{
  "num_hidden_layers": 12,
  "normalize_top_k": true,
  "routed_scale": 2.5,
  "balance_bias": false,
  "shared_expert_gate": true,
  "lr_router": 0.000665,
  "learning_rate": 0.00125,
  "beta1": 0.9,
  "dataset": "wikipedia_en"
}
Below are experts of layer 5 (counted from 0) of a mixture-of-experts language model. Rows are named router (the router's row for the expert), gate (a neuron's input weights, with its number), up (a neuron's input weights, with its number) and show model dimensions 160-239. Each number is 128 + 32 x the weight over its row's rms, rounded and kept within 0 to 255. Numbers have three digits each.
Before each expert's rows: "mostly gets" lists some tokens that are sent to it at least half of the time. This comes from a sample of Wikipedia text that the model never trained on.

# expert 44
mostly gets: " such", " both", " then", "M", " previous", "B"
router:167131184144156115173175151112173103154149151107046121105096103090155053135113174096158131132101120153135131108135108167116133098160136127120117181137164087147121131059080110163159043121131092121096119123129131128135101188132062077122133174
gate0:174170100178061140140167124166122138101124128221150088130140104140094115149121083128150126094075170156224144159183119102104093130125180106097135088191087085158129123109111133120088097094144129110130171127148121110151118231160097089154123123
up0:117149162144148153152101102103073126141131116120122134179151117190152039213133088142118175066116126129120136143119106135119127112158121187083143119140185094132128044158151172138125116144136188152133118144128090109132096128120117105135108088
gate1:116134086124130078125154157106085185160092122112104107107115087104081105108076145130092169113139132161098162142157141141099148144150143110162148172168153099137115154121116140127148123163150125194126122117134118161089141175104176085141196131
up1:112139177099110143137112160123146160124130114131149163151111191108139100158198148121150070074092118157153135125048095131150156145185085150150163166113115141094092159189077145160093164122175185142137178107146139165127122164077089166093077078
gate2:167077121116112086060092154163176153158121129097130135121120157029115107155193180121131112193099138157171156186140081110092154091121130077076120096159130149072144157103111125183199078096122119146071213097098124105118113070078082139147098163
up2:080145079096060119153194111150137154119082140125114139177075126170055140177083120162154165068122136123143135131167076100186077154143133190184146120115128095118125083123138143170088164208122108156135181125117117168091080107125171095130143107
gate3:156155125123185117128146128092108083156149125124147188059183163104182098142146126126073120172172114136144121114068116106082113132094108143079168165115195118128150117130136113131196099146161123144107163144185143114142144094148134096128149137
up3:119095094129193137151146170085139123115134138125110130122171156092135131134120119089134144119139148073134103148129147164111104096120208149125169111147103144099170106087171107165139123161087092103136117124097148204154147166197060118143113194
gate4:127111080142162124127114078185067160138157134161095047067152132124157158137151084139103170132115084147125111125154084174128120101081159088138128123112110097154160187151175118156132094129202062167161094153105146119100112159106108094138115110
up4:133048170126085148117151167096102133035127142165162074148056087159100138160167160110102144068111078127156119093109133130164153087156164089129107205118115164160099139146085105145133176055094097093160103187155155126112166100092125175101097121
gate5:136157124149120125119088151111119177141140107104049137169093119106135094160101165168194136138108113110121138060187115161084112102149116106131099101151148050106140143141076099156130076125113123066103099151162083126126104120134149083113135127
up5:122144170151070134154135184095120114091123133110090135176060159147150079142118150149135147151103080092134127142145172133154087106153110123154151098117097124110149132162114193163083157119076144094113070167088120112103090180110082083118116140
gate6:148102146125171140150154199161147100136115167155078156130136129154162108079107214159139107159125012157117110117095193151187098084177158171051118125120142080142059090132145135097154164049124073180137102128120103151102140098159129112140143178
up6:130135146158099170102145105112140162189156126091133117101119134105073099106117100110092120146151155097088165089173113119102147123119144158140126071175172160135090158101130156106118105229091085139125165177168086152117112161112087170137100090
gate7:095111115131161064125162108160089126131162109124093147146113144120081182163169109114139115135138168080154083133140135160189133113155135122099142076060162144125108118122109131111128164139174149128111116197152117126092162092212083118105084135
up7:109109128182120128132135092142121147077149062158103085177155073191124123098131152136136053132129194132155122118088107157124120121144162125142163167145136122084137090117118129098134164122102122136194144095140166134165143136208117133156155126
gate8:181134197134122116116180140101119141193161111168135050181121140135125046108075145122084088123092128152130113137142116116113162151154162131110132150111094120083080118123130165155087099119171154106063134150109138015099097146139103090117097136
up8:173117066157096127141140070092103152149136130042162106118122116112157130188112156112108189117112073195130150147128158132160097130083090127151106149177119128123148085125129146154102103136147196115153185147116141109163135110125115075155166101
gate9:165136193126117138115123151149136087138108134139103173149087143173164158107097130069143112079189149188112149084106115183107119128135156160166139141113111094132111200142160131129168106111128161116130166176109135138142172178119082114131122087
up9:165145130166066130136144079144129200167111134117123112183178117083191106184122101215089148112141124163101112129122138150082143144120053156077108140106151145094141165155184155119117123099110136123180039103091117058112190186115162148157074030
gate10:140132115130154124146035130139119097125109139122140109145195150116111100140156070102105139133158174156123097151148080142196121079100164137127106078119137114200133181143090128161085153108099174126171148122110141112139127102115107129090149146
up10:073140151110139082170127089147170132120096144128176182116104094126094145146124226084057116167119121130135160133101146165146153101112084141128172196116130175142099123090120051118143171129131119201134139158089160147112162158118106108123116105
gate11:131167127111098208091136174143097103165153084130144069151122130112140158126156133136102130135124124133110083117159164126037124095127133138144125148073102135150164153126131142146152140170087124098124119154128128183169138112096113157125088143
up11:120160130107104146045100134182143117101125136144125078183115137101072158125134121138153140127122109085195058165162132167143173123126071053103173154132092164143135180057056177147135077043071156083138138150126095113117121134150088113143127157
gate12:097119148155118134089170143128177096164182151139110173126089117032099095088125132123104138175116102057135081184166128159126137136140144131149141154113124107084095127078142104126111062086151126139096087104096114071064124175107088159103102196
up12:145139167122128115061142133129089101100145133128181119106135132117122100185144183154119145144136126091162152117107108126090129148137119149130097115139110130128123089115146110199112138176108186090153151174129197125121076088051134115112060100

# expert 38
mostly gets: " men", " children", " points", " games", " teams", "ants"
router:145164151153096180181106201145166096084132187103095118106118109119124101086173115102141140135088077173143132099155116206108164081126142099133147150080152095168069154130046131131143098109212108169121164121169123101101100124113076136071148146
gate0:068130094123127098113100110155138131124138127125157100140108130177065114072137113054143151108167125145172119134149068153132104108148134142117162167051136112153168081122179157144142090136112157188170178148123078166129087124164118168055165137
up0:071128105099149139065166105133116110143139103152073097157084152127160160085133174134137112158161164144160153113150103116134094165174101109084131129177125161156156161147131141140140117116169127178041174122100159146118046155112111172179097135
gate1:080114130220105101104153166161055143118137173121182116140111123121112088078108073128113108145132076131083203126106152171113168103169130180151136135109147127124145102110122110118103101137104086121153123136135091106117164090174018132148125112
up1:127114102102176179109070139183103174159087149148189126107138130076131137121098077114148166163182151113091147145146147136142147125159198124100193143118124171094166157166126110076101205090141130111179143139143115135123125125168124106098106091
gate2:101139041170139159093133218127158137129146145137109194139108080138153078162081137132151159133122111144196161100177126141100112162161151132145167095096132097182103177174114179139156113145129166125103126118190099177124120161164092143163098130
up2:139177157164086142100152116139180133123137126127093188127143131123201104157154151118093203153137086131100063126106128099099076154108127119139138120098146152142157196134081138100182055124113128106153132086172114112130136135201033099121128170
gate3:118094199092116102097138093101142062141104116111104152069111140114127156127147138141164123167106087133128137120145115115114174103149138100173117192102100123171091149138112092151173118116143135108118147172132127112158124170098116067125145161
up3:180145172104106164150134121092151199074093133181190127121052122109152144183123158131113159132160148095127194125078139153130110115103077197110111109122125113079115083115075130089122051103121126103156124203094143110068180091131119198178094139
gate4:142128138125098116172061124143065147135122112093126126152168143113129057118067094141146084063230166149097128143115159118148078137104105106097094128101112191124148091144097190122097111165124131134113093126125159130150102118118112107096146102
up4:130185216148142101146149152163110116107091146078169099143151156117115114139143108129124153141103077108076085124110112092123110138059115183155133098147130173153128158124120115123113117083174147116150116169121113098117127111164073139148157109
gate5:115143124102140142097174169117084165093184138107082168119084128133130174148074107146142164120107096077088082132098127101134127080156164162159161147158116131087111100113091144116113116124058097138111143185177104186117136196089097117080171171
up5:127110099134109103146143164191091127104157049128157151137127144077113100058160137185118123138137201122146100135161195114136100102092097159156118144154112117179152072182092158154100078145152177125141113106116163117120096158124159109126157121
gate6:121167159102125142081189123179110100176145173099097144089112136147145148130108169129124127156131170160090129134150100132171201071133128133078170154188176181142165148130126159149130021110120121087144150117103128095145090123150138144120033161
up6:159110170151146111169115089049172131188132132209137184127101097146124134123070067148149115109173083074163065159135123164118098130153078147100101103134153097135144155076149127115183102110149109113177151186121149198113114134111108105127164139
gate7:130113063130151139147117085111115111165142088108102145098106155142090191168081132160109181111199136127129148112156106112148106146137167145101153127108153122124156018167136149083136149158141114101072136171116108047147102078117141156043139058
up7:054141150133093055125124115153129158169152113174097140166097099126162115158123143103115174166070140214145070126176110099184150116157026128072142134129134151161107153115071136115152127127101103122130104140135091126103100115101081096169125130
gate8:100124135069114135184113147121128154142151133123189135100097171168136105136127126083073108137143169164152180138156171111128091152139079109089040116114138149138121105172113178102121171165179136133108100147102044072141128066066090159122190127
up8:090178094102126149128111097161156103111154104045123084198106182205110137127136140168141129091098139142112074148151141124091149135149129142066142134141095072120158064078161150103135155132088084164168123092099123145099117122104158079154074127
gate9:102121113186125167138175188166153091157159149113154129144133101163082158129132157175100142115076144153108117121137130100161081162135086164067087154144176123098215121116141190145097134164145115132103102112104087150122101123115118154152154155
up9:160109132135075121145065137141165086176160133179082067100104135116144154133179120112126186066104107097081148120124112143164159156179154153089142112116087137096145144148162079161145123112123102109121093050168122126082128099162163095117104141
gate10:154134135062139122123171155119127115116114151137143146138108142121079141164097108099118117112113085159133193126110136119149147119130209160143136073141142096153148129105099202123161103138049153112174119112155083101083185101159140121118134174
up10:138096120149132121130113140090133171090116129071165110154156084116090099106154133158168148129177114100152175120100142118061136094117171160159104127105126136050080068100136164132155109164114123083197045131103176085090165138118120130144184146
gate11:158136092137160142138117121068155154180115144127112116099104163190134151053175108149153091132194149181181109120138170201085130144133105119110069140137138130127120155120161144139139144134187108152118115107142158089145151127139097118068147127
up11:094088188130166091102110190164121105048118101105103133140087044131116105214126159097127117101088112078116163147146137077113127141093143096106153109162154106116134126136152142128106117123149089089121158135111142169084101139103127116174075168
gate12:081160108165125144177143209110202058135098072131121107089164115087145127131141138117110126077122068164153105128154144142110100157099159124147160136128136181181093120134132152168176137059150155077143142161108146181159157109104133167114126165
up12:133169164148067139146087164132183082130104113125174141164123097150143154139119142110117124092149107089134155153175145112155141126111173120179156117094134102164178146178125089111163098100125177082115178127131103142091142122113112123097143099

# expert 54
mostly gets: " like", "After", " When", " After", "=", "During"
router:129113178159112141175147164120177147144084180118087111163114095127114078163148107059161114092119083138111145092137062146141167106131129138122127128108154097104101144104116084160153114069113063152106132144118195134098130145117061071107132133
gate0:096162132129160130135109122111141134133097140159115154139113083075089113112151165163092116143130164147136106089123109137173134108130148165121118168147108092133129154154188065191109137150065118093119116128096216132151117140138078107167159156
up0:141147134093105105115150179131099142145147153102162128122148160138136136129050182103130160118076110150130148174182168142120125125135150099143141092071093151142129179090107132094139121115192115139063141118110074135124163127098161165093157140
gate1:136107109133101121134143137150161080125134124148150142136134134168137073172089099132134094137153190140084112143157113137185112139145126141174107071078144082093193149181150141148165099132134024191114107116113160136114162130129110199106112148
up1:122168123102139098170124148127183118155102146100123146136161092125190114151140134133127155153161095078124080120134068145168179117150154120127130120062113093148109148115130149137157106126168057165126120105146144129116147116101094172122137120
gate2:171099192140116117159106117121154085146108144193116125210129095162122108163138090103145139175087092114134100170162147126134191181127114108164165170081145094083146105131146168141147112165136068152148086107146106087112066118190097091157116124
up2:157138105160145157098107167128124127147125113080104117077121148165141143197145104184122136110100181150126139097123096118099120105213106125150124130127142176123141181167152124057120101172055159159117154150118136153177214139101080179096182097
gate3:124152135088140106133131138075064127162149115099104177069150098077117109098177131079107054154078094122116099137186059108086174130146168131107137098137092184111094088106095118146121173086077124153130144166089141060115073082151126148122146089
up3:120159114179150176109205149134159147149084177080118106108124099078130020126155165119145102123140092103182180153086149148083123154098144116171159102139124137098077183083139190100086113091137092181200165116127168109125144134076158069144165140
gate4:096088145146124076105155136091151120149108139177145121114100143124160101204158165095125139101117113097149076145177102149164128125093057124102088120074145111104133110121164168115142087080126160103162125057139170114119195162147139055106134104
up4:145187101065101145108079114100094137133114101121069147156143184142185127093176087141082117117071128181112161168075129163135138106217167112157119147103102149167173114132154122109133121152195081150092139137132144137142105107193093164177083110
gate5:091125131120139147156122131135118114089131119068086136131117082125115179102188079169150102106143142118150178165156163146107147111081127083109164120109206137126133175161152078154187152155149163103062121145039105126100080156135128161109145132
up5:129085119167111205114095125173118137135187140140122076119089158128158085087093123149115084113097097112150142119138110126140176088185095127169043168070108113139126153111129148173135103141150151062152164082185165151098114157150126061118108116
gate6:109125102090165159099077137083158082082162135134107129126070123102178132114118101067123127112152113138130088129102169110091070165119138092144134083163180092155123147136078141129101117156112161098193159093097138101104164195131123185111106127
up6:119133114117082093171154098125127117140123156133076139178161126165144140134118159153184108162147101148099185115134152123148153155142177168133110167084124177088096126102098121181130155134154118154103112123200112076147120113156123134129147091
gate7:156132121111118114101109166124153103123086149146111171133188085101130109151098148151100163182143124097156115087117134148091192101186121188205097153118121076158142141082165122180122075162092136179126150127127184127118123128124163110150144170
up7:146125100096112120094123167176101148176159149100151104120133137091113136125148134096135151104156140101111148147119113136095171153108192122131099136123146104164154115084118095158122147145110138136110116177158111155118169132131123154189120121
gate8:112131161060153149087113104100111126093014100139148150175099118135103117122129073140075190161172139122124106120113115128125087169100109049130174168104146137106100131177159145059157140128114071175117132111122126090138043118140113121143123107
up8:141172140144133139183126143129141107160170156150142173131168181161163173113087236162112113112129226110138072146151149145121093160098122123053063099134173150130129087194121132089133138108145125141076135181153135122129117112112132177139150162
gate9:119123113119122131199127125144162119129114189179159162142180129082139111143111143128130099146112136173101176144153055118119123113114096079162173113081077126126072117111141119094100039215152094171081144084154184117126191155145140099078131094
up9:127107130091097113058182157172085121095161133130053137101059137124145132108127157109153174110140087112163053118182148098118120125113099120153131144120182129063126130155132091121141107054135133159095089119111097153136167114088124065109156125
gate10:138089153140115088196103130120128161068145096121184110126113068155100177193141200088100160151132143103143151168126143147134146134192090145117174156150089153156086140162110099140134117163153126123100154110117151143075096161127157094142139180
up10:103121156089107203055121137115141082125153117118104112084145159126104148122154087098084125172100115142143126067117082169125128133127148125076124128113114067191115099119134131140133138116132161104120156098162106116130106167122084150103112109
gate11:106118136144051084105191127116129073151124115205090072104122188132080143121107143088118138097130142122129178112125085140151071100120222136175150123170112105113100141098119117110136070139080085139133107080130129158094108150204143100134116115
up11:087085105164129146125167164114113122130153140106082101096123189124143138098150075124100107110112090125115162133096068173200125176108073170125153139159096139116136103077133150154162122127114176143161154116071114153162162138142118085078076189
gate12:153111133151147115112125155116117091179183116162101157135189153152126137154148168102119051116136133087131090184128113103104116164178109105110077152088125116106086103122135120122169150135142125144100128052104191159114161108100134151060103193
up12:104093116158140169164138075112123135109196112120170112141125067143068134077094110099177066125138110111127160164142116148127137140087049131129085134118158110113087127138133102103140086113095107067134116182141133168111090114150105112092082135

# expert 87
mostly gets: "SA", "CA", "X", " DF", " MF", "MA"
router:151151150149150143150116181119168074133139179071071116132061099085123077124141142104180147128094102119111165105200120153106178075115146125095158153121145120126136124101088122186162094086127084108051144169138131128100069147085053130085134165
gate0:127114167173170097147111083114103139173155154126160195136103111156161113109143118124121153102138123088114140123147084124124176136080135124072161144132152134120200126152129145179123153065114087098093118177167147113101106096128087095107183128
up0:146142157145106148069124102133196113113167088067096081145113142116115187067109110039122133176126081110164124135121163147110139126126195131167118111146132109148093136124178083119170090071161131090153140106107151134189102152129132142111105105
gate1:132053084129180109125040134122158161120145122109083168098117092114123060141181123125108095136114169124144154097126095120086192124132180116133098198124150143170129171042134146149145137140111125160151175163075109149087115119102112176090126107
up1:147114174122120172143152066104155218150122066138142071145159100161085142046123145096154090146095109161087110136132137118137084123087164165128145112130098080126097135167157141102121120154148167176089106068151119124098192163200163090151147116
gate2:122134112145110137132135101147190168086103104105120104093081111180110158104148090114138156118084117170091168143161142132119114174137146131149123105166055153159065133147089114138118087129122210102195139036142113083109155108155092101113156080
up2:149133096157118200129064079113116146146074142153116129117195115088106178107176099192146066122097055075162145138152118173104139188138180153110148083177091163136151078084166183138091093070100088168147169152146091094134155119160147105096088157
gate3:124109093115146166142134083077099094163088146040150143157164144124108142144236092089150173159156182184172044134064116110070074146114171181092096076105124171136143089145125139108160133060138150097123132075116150155167130072051136161141156143
up3:099149123087117131140141107116076206103059077130121153152142187151082204162086112173103133125169187127111144090101079145108090115141154103148117092088134152101078169154158108067092110149149135209179120101115107153164101121131180119103097091
gate4:150149122080091167138073087103126108127140157189101143128167119167180179098147143140147159139205169111123127147122069172116137125110129116182126105094096124137151179126118127126152128182116133097195111134168148154131179077139149122086140072
up4:135135123187072080171125084105139070130132135159154148082206149140136078170133074090136139128116131128083142124141144157103122162115171157112181167122155188113152074091153164133125097185070137084150060134121121114191125114116098144146125139
gate5:149153153119099126134107076110151141147155127142143143155192148135107140143070115141099107186111107181096203137095118132140125129083151115127150137093143137199083160133085105144101144166143116140161139133151099149064130185203134101146147117
up5:127110138138146158084141123140163149174138098110113167117168145076139148117183058151099095077148072139142107092096144141188127112176114145131142103128117123093136064163155165127071168168187171097184135146122138092145115100100221147126135142
gate6:136169081112121119116111174112108177152130122119085209150133135104112111168118115073148093141171135118156129118131092123116148120088119127101118098110150112100109166192130099111157077178118117136090148128090132101093132054134150161080098098
up6:138097121123085143097186140175153081094113165151125140120124123085154083066173144068104112118131154129057128128038141144148129143117103137163118112087128107126104109111100131117150157129148100116142122070089095126121150154081057173152113130
gate7:094090105172154163129108152173084172045095135127156103128052112069068159112149152108130133122113097091092126074157108079153135067149113124160118126123159163088079112097140140192126153074163154096092107170220171155113166089131129128122130112
up7:145122099126098136142141151047176099102131165097186192145135099124146182084080141124070199143125108143100156132095143160113110113106119143085105161133135115105062159174172110121112084225148108110088132099120123094138137098150124208157154079
gate8:169151148122128160164127136168152126125128141088127132175059168136156078135154180095169035152136085128165104102112097137065184083137136098211061083134124161119070149130153119106178134111116124076095101117163142113128118123137156152163113100
up8:178127181101183105199153076079162072126109129205153180140221101059082124161096105100171092128098129172122111137102186113136181182159189171118178186074132141117131131107148179164162131147145138108200087139108170120135086111117120119085155139
gate9:120131131152114120071092125094178210090104088084155098107064133069130145124105059147157178089102083122118123156190153135098121100119121144120132072136106168131164124072139150131126148140147162116118142123110115090091120123129114152126191119
up9:169098097109132117151152088174081143173136133185144143126197127207066086112108137150107075113123133117154088164105131144081063133160126089150096112062114128123142166173152145104147163127177076117142123109151142138135132117118166127080094098
gate10:109155131068123151063117148164158132171188125148153067116112137119081093110147056177106117103116134120138175122153149131175087077136119140080129144163132095155109115086170046103199124140063035102107086143124117143103141083115090131158093084
up10:107143179103088161162144117131136157120098068050134069197158148155072140087159157128105152123113136135135132117107123152112134145109180097136130101161153120151146147190134127132104134144142208083107145120116108133135154134131099106109171112
gate11:133098132162204145117148124107158120125086151060082162103119128151140115129109091084133145016147111177116198090127125124166203146108167182131157113101157159092182087161106073166109148135164142135139132133144144188112141165052109141112096147
up11:084124159130090129097138166155116090150154109138067139172117090127099139147144157170104117196102106138170126156092181123144121134182111118198098139136090146132105137117158115096143122119091162149161077095116122112079129139145125149098168162
gate12:101123167208163124136101140150132112102148174128129124096056114102132099124135135123190131102142173123200092135136142164183166112125093162113045123137122077126117142146070175149141145136114111084088081112177092174114128139084138152127134122
up12:110090161163146110046078124120083071159155109164180130116142135129184156139132129047173171158157141045146054130105177156198186157123080154093136135170154141110125119084073119085095110083124128070124052197178093149188129099078121144156068116

# expert 64
mostly gets: " people", " games", " members", " events", " areas", " episodes"
router:110149151147143167170117168130176089133102158098096096107130118099173106103151127148148153135075079173108162120164107199128186107166134128128125189106132093157102146125086131141128107115190114176128193149170123089086085124120113086093160172
gate0:117108129122104098130120132175067161094138157157134135086136118145080140187068180164117139130139073130096171114157165120077133106095136096113134077179187106052118151166159112122180112189085143114104128129128097085071144071138120118146149115
up0:164155146078075152128122175192083115169118105111123141174142129155119118101094152089146191123041145121158144126109129153153186101137141143108070152156191095128170164183147113140121110161150138139174084074132080141130143080141133043074160111
gate1:111146114139137093121111128172166199142122119118129146170112151105089126133196097113098099088159125115062100101060125134150141111072141094128088150110143115146123088149109146146138161184134096048168160139115129102187121136138105152079170156
up1:098120159138092153100131128148134124152102120133166129138114157135214176172121126124154167102148128152121146130073170149144154109081148106076075119186137112187120200126155150106203100192087195114155081157137124141140084135148167105178140137
gate2:117142135037095118134102133139149133149094131184099121138143163156088090145164114117093127146170155102127082107124074136122084145141149202087129145188111152115145119091161152126145106207139167114102150093090110133162196204098164109141088129
up2:106154151187121139144075168128129111092159166102123081080197111114143125116153096058131171094098100108136138127048194116154165142135151128105111125134102143131140190205142092118085131141178128179149138135143105130146126049143104127112160158
gate3:124114097085060127101181199130126127164067096078181095109141131113108110111121130116119178127167146124143152174125136156174083059136161152101145162199142077162125221150147102142090071093102125148115089087120154097133130083160158101132078104
up3:161152110134086141110143118112189171136125084090168123151158178114124149115095111116102126132098089067153129156142154144144125115156138082141099111133087153107121129161148120116091127146174080112152083140128096130072134107145130151150192155
gate4:084119163179097103136152149092121194135110127189157088088103101156135135167128122197137144097118110145145108145080175161180166141143083197142159094139091148134129108106124126118142121121129144112176126091103163125149171126126211082143169135
up4:152137082071171114118163152167120111120183179146141160162126115092166091089123165082174133210155139135126182147142122150085078109089147140150130140131145065182101168103134150152136130125109120107106113139148126103099081113122179196079078142
gate5:118080113065137139095151229116089074058094116118160102135147156135098123144165106102106086101113153109160137146181135119142106123144114121115075147183132105070096071095146140104175119078115172144094148129108155162134092139142128141141140179
up5:154160108147146137125119085087082167123079118074121165171107131168171078073190139117117109148160150164070127131101103101089114136075131116116165105093125111103142096172063188169122138184163089097145161165162150110091081164097109041096126097
gate6:125161149135122135091136091070135108067169100132107149197104111120085134088074132098123171138114137082133136139133160088136135076108186130151199104116121163141185156143174077103104091133150132129104151078139095091151135172120158068102188151
up6:163146077143087095136094086135097102067101127123118163053116129169085187144135157113126092091136168116121088122055098123119085168154125105103137108145158136180118047119141118118113153123125156101142113109086174181128140121140158149080105099
gate7:094186101143177109147147129096139152144132147183117171135083117147204094135059140063117078142121112152139059098143121130132150145067082117106138130172110111165062084128138104113159117151117132148137141132144085154134096143145157150119172165
up7:145125040118188078129098127091149114162162167116114187135123160126169120061071143146071148150122132164163076111174163148120137129147156105161130177090123126154155069163096106137148116169189172146194176088184131092124106093165152140162152063
gate8:118156168165115128082107099196188112111104139068132159165175138147079152102116145080123127149114082130166170147103124159128145147104099061165088099079149161104100141188059112149137148113162149155164089135167165141130084131100120149104167138
up8:117159129109144091134142157096095170144109169148110062105099131147201105126124102095110162095142158098101127113189137137117148179133164137167159166151155115144112089078111185117084144180045187141105118130103128154135154138172102146124099125
gate9:136113137134080126122127172174126068103143191135086071140108138113139113072114153113152088113071107144131109129151130119135086133093124131143128134199164096115123120110130095134158167105208152139081171121102135153098082108136100132040125151
up9:154141185076157145147111132125122166134097125079099110177080101091086143165067129086137109131154112055189144171158089170066149135151165172107171143117136107109084125135124152131072143117097143104130106083109176151120143094118066180142101153
gate10:167112143115074190169093138140162108148128137131121122126079136134116190119115110163112118084148152043154161136115141142076160138115155120067174113079137152132090122144110211079117113169168115105142138116133111123105128137087116142137170152
up10:147105190130134133119159109119115105125060089104097066135098138134160143155167119176182091140097080219119078141164130142118076119126110165103105167181168078092141190057103154152167076116087138034149093120138177106088175145103170091122112084
gate11:129113143113075164178078195145183181134113135149123130105179123125172099121137107157118114125143083105116109090117186127128188117156090108124127127153102143146135178132072132099171174159164136148103164153126103079156168122067095115116140106
up11:165168097146142078133093105117119093069101114104070166172091127119076148123137122064155113147144219146137116132123148120127153111056130101174100126141113114159025144148116152131097119046107132164149166109054142117136135121171084158055064148
gate12:117131111102134114101137145137120111150108134178154127111108157091133124148177151115110080157088056177118080116122124117151180115101075135094117120103126104111144105172110140132157136094221155187147168114125099081174095111082122134150148166
up12:162055123125167111180199168083131080126142137145168129117117104076113171172123198113185117138161153113147170164092127138161102118152113051140105173052147144130100137111140136126150134132062097125101093167129136131093156116132142165086070117

# expert 95
mostly gets: " has", " have", " including", " with", " include", " had"
router:123122140148169130137134129151181132147109200117090110138130091099103089157129138124146113092129090168083139091154069159136138117162115116116160149102200102122135129134098094156152121086136141108110124175160132111149113163119097138073135175
gate0:157169142096124101136154122163126075150125148070055117084176120131106108125145117147112144131127142142108155129149181125126134135094161171176142073130155123106114137078136154122128151137114102125070165120082160108095089080173122098135146109
up0:113173158174058158136108133129107119181142173194130088161172095120182197096160137180104133181082194153122123095141115169109160069177150125151108132120129113142088183143167132128129126130147085142106080061111166102094201153102123081147100159
gate1:096133150136135123138107136131193107142077118105120138035188123109114116194124156094164100046137153128100150087138060152153217147102132186098174131099167149110119094109118123153119115146131177183129143085135114121157123138119110088140125098
up1:190147099100179074120132103133164131148169141091100130209130152157125133119125172105156151137098094168133142147151145166135101145114117067129130226094109134170141130121165139114144097103151109141094135184103194147146080062156119139147152136
gate2:075183120136132133074099051150137118153135116140152096143144020086165079146132165162135143124110099200097114118114110151135093136121096144090121107125091130167134118145115080113222143092155168158171120101129129105135163115096121049078092166
up2:178163095196160185165125126139011084071141092131121144173100209088160105134172147078186119111150154102166098112103118148071171154107134093103171127094114111167063117112126147230129133156149106147112158077130197143154107181103097177075136178
gate3:139178126148120105106092138165164173104151123150216081094205104112128124192100142175170112165114143079117097168121114134170094159118106175133176170139152109148062130138114104120100146100111099130114139101106104100119111123144104128164092141
up3:109123129137120168056098089196115159117176102114150174134076119195133153186129169077176129056101111096094145081087132104154087095096105097116169124198113151126204094114094070126156124101044132073110082157150124159125120129137163159147092121
gate4:170132069110124093128067082071133136133106175139166114117161083121140062124061178121122152136144135126148124070156097133142116097114163126091051075095159108161076118114120183112190132125151123114084106204122077101119172122125109138124197113
up4:132118218135137152148184104123126103128171115117145153129117188169121159068123075100086173105126170121140114187163137106090088135101104148136090206140209163082140148096126129138084138133071109155084135135112140110131062078068133108091115095
gate5:171172118135112113141163143152096149120128126072081143097154177174087154119126099105143146111107117187134056138096132102109127137151157116105108082134055183076161194120129098129169162122139162176129071113116101130093097081151096131132179135
up5:092154101119101114099127082162160104124125125163157152202212096105146168113148159163047178152116108100085138103172151165100134150156159099143097097218061078126065130155143123144110152130154122067163185135103089129104094113134143178102063122
gate6:099110111085112122130102115141148079169091124146127170160109118141105113161124115141114103073189119167218157131070104101160118115117113116124158165101170138139090094124189165136089212142121156119110175149159123106124189119096222126070118192
up6:101133140148101187171135062123114112212136152114153106139135101086105151115123145140131115090136118102135099166137084152155165159151135093106134093122109132030117150099120175112115148122132134144097103142140113102082119140140125131135121168
gate7:133131116204138095097139076130110202146138130110121124062130098119119146161104137174212148058144073138125118102106148140089161128147149112104094157118129133108055132114100162120162077103111135157129036127076113102132135108137149119138095143
up7:087111116131171097100138143088112157157093185209162103137106103080106084152093182132171186080156090049151130120147108114132078119063051167109124118116109157191180133155021149136177131109198184100183129114131100107089161087168112168124073105
gate8:150160146152103179126121123053158113115130121130109169119079123162109092086173095112121107107164142057154153126102088167072101170100183122144153125172183144095140161123134175105126109112150176121109117106159102119154104187124110112080158120
up8:068123159157099175118090090063162101126107114077132153140112099099122078100165135167105191191138163089134096133142151125043114161081176109129124119103167134118172120118160126114189116090137151115152128129139127124134147158177137112056147136
gate9:121061126063099112149197199124109142127098145129130144090113154097082051111122113092129127127130104157150104092116125135173064126143156149174199145099188164130138102153104186073105150182123119121114108091120153154117106137101136186129115135
up9:105142146126080182163087115173131081150190133145179148143179114152181167195093085163140115114063179130108200150121053154125116150143162123116129156207172106081132126154138102101101108138117138119143072120139103159120107088086164122188108088
gate10:145107135131110086122088133104129097093157165147148081104118121087134100104156160099122099105167140152163146132103075120138176163088141139148124168135154119147122148141185131155082174160098148064120152124112156140095084179115124189119082162
up10:114132115150092153126187121122090108084134133086168166162142131142124162133147124149116136124149097134249126123077098177123145112127103102124181072142136135121133166116134141113127089110107132072173138119180159088114156118157118163096116146
gate11:103096013142085151153171122174157103164082121137143154099080143127073095130114167183206148095159095110098130134167188091048128114082146118120129096185096100119129096154076116132078141091134097094158187170105162115090241114126073119096133121
up11:161123108040181136144097133127063140091112148148143061124148123113105110090125124195148125185105101132146168102168135135126191132160124118149101159158154143175108127109102166141079087168116167045096083114107160118115082126084147096172045146
gate12:160196168084121174124155152127152146172111121165101124091150120102174135128141169153151096092141140114148142131186106119017129096100178109169150133141160142091144145107078116055126112157118134135052080078130169161075096130142059195126115160
up12:117114092122196150167101175137123148103113161073130100058064116171142085101087118078070131097132146145099140156110129115197122137167144138137174181078160134152117168166117130128120110120206129111087148131128157118139071201091156141121133102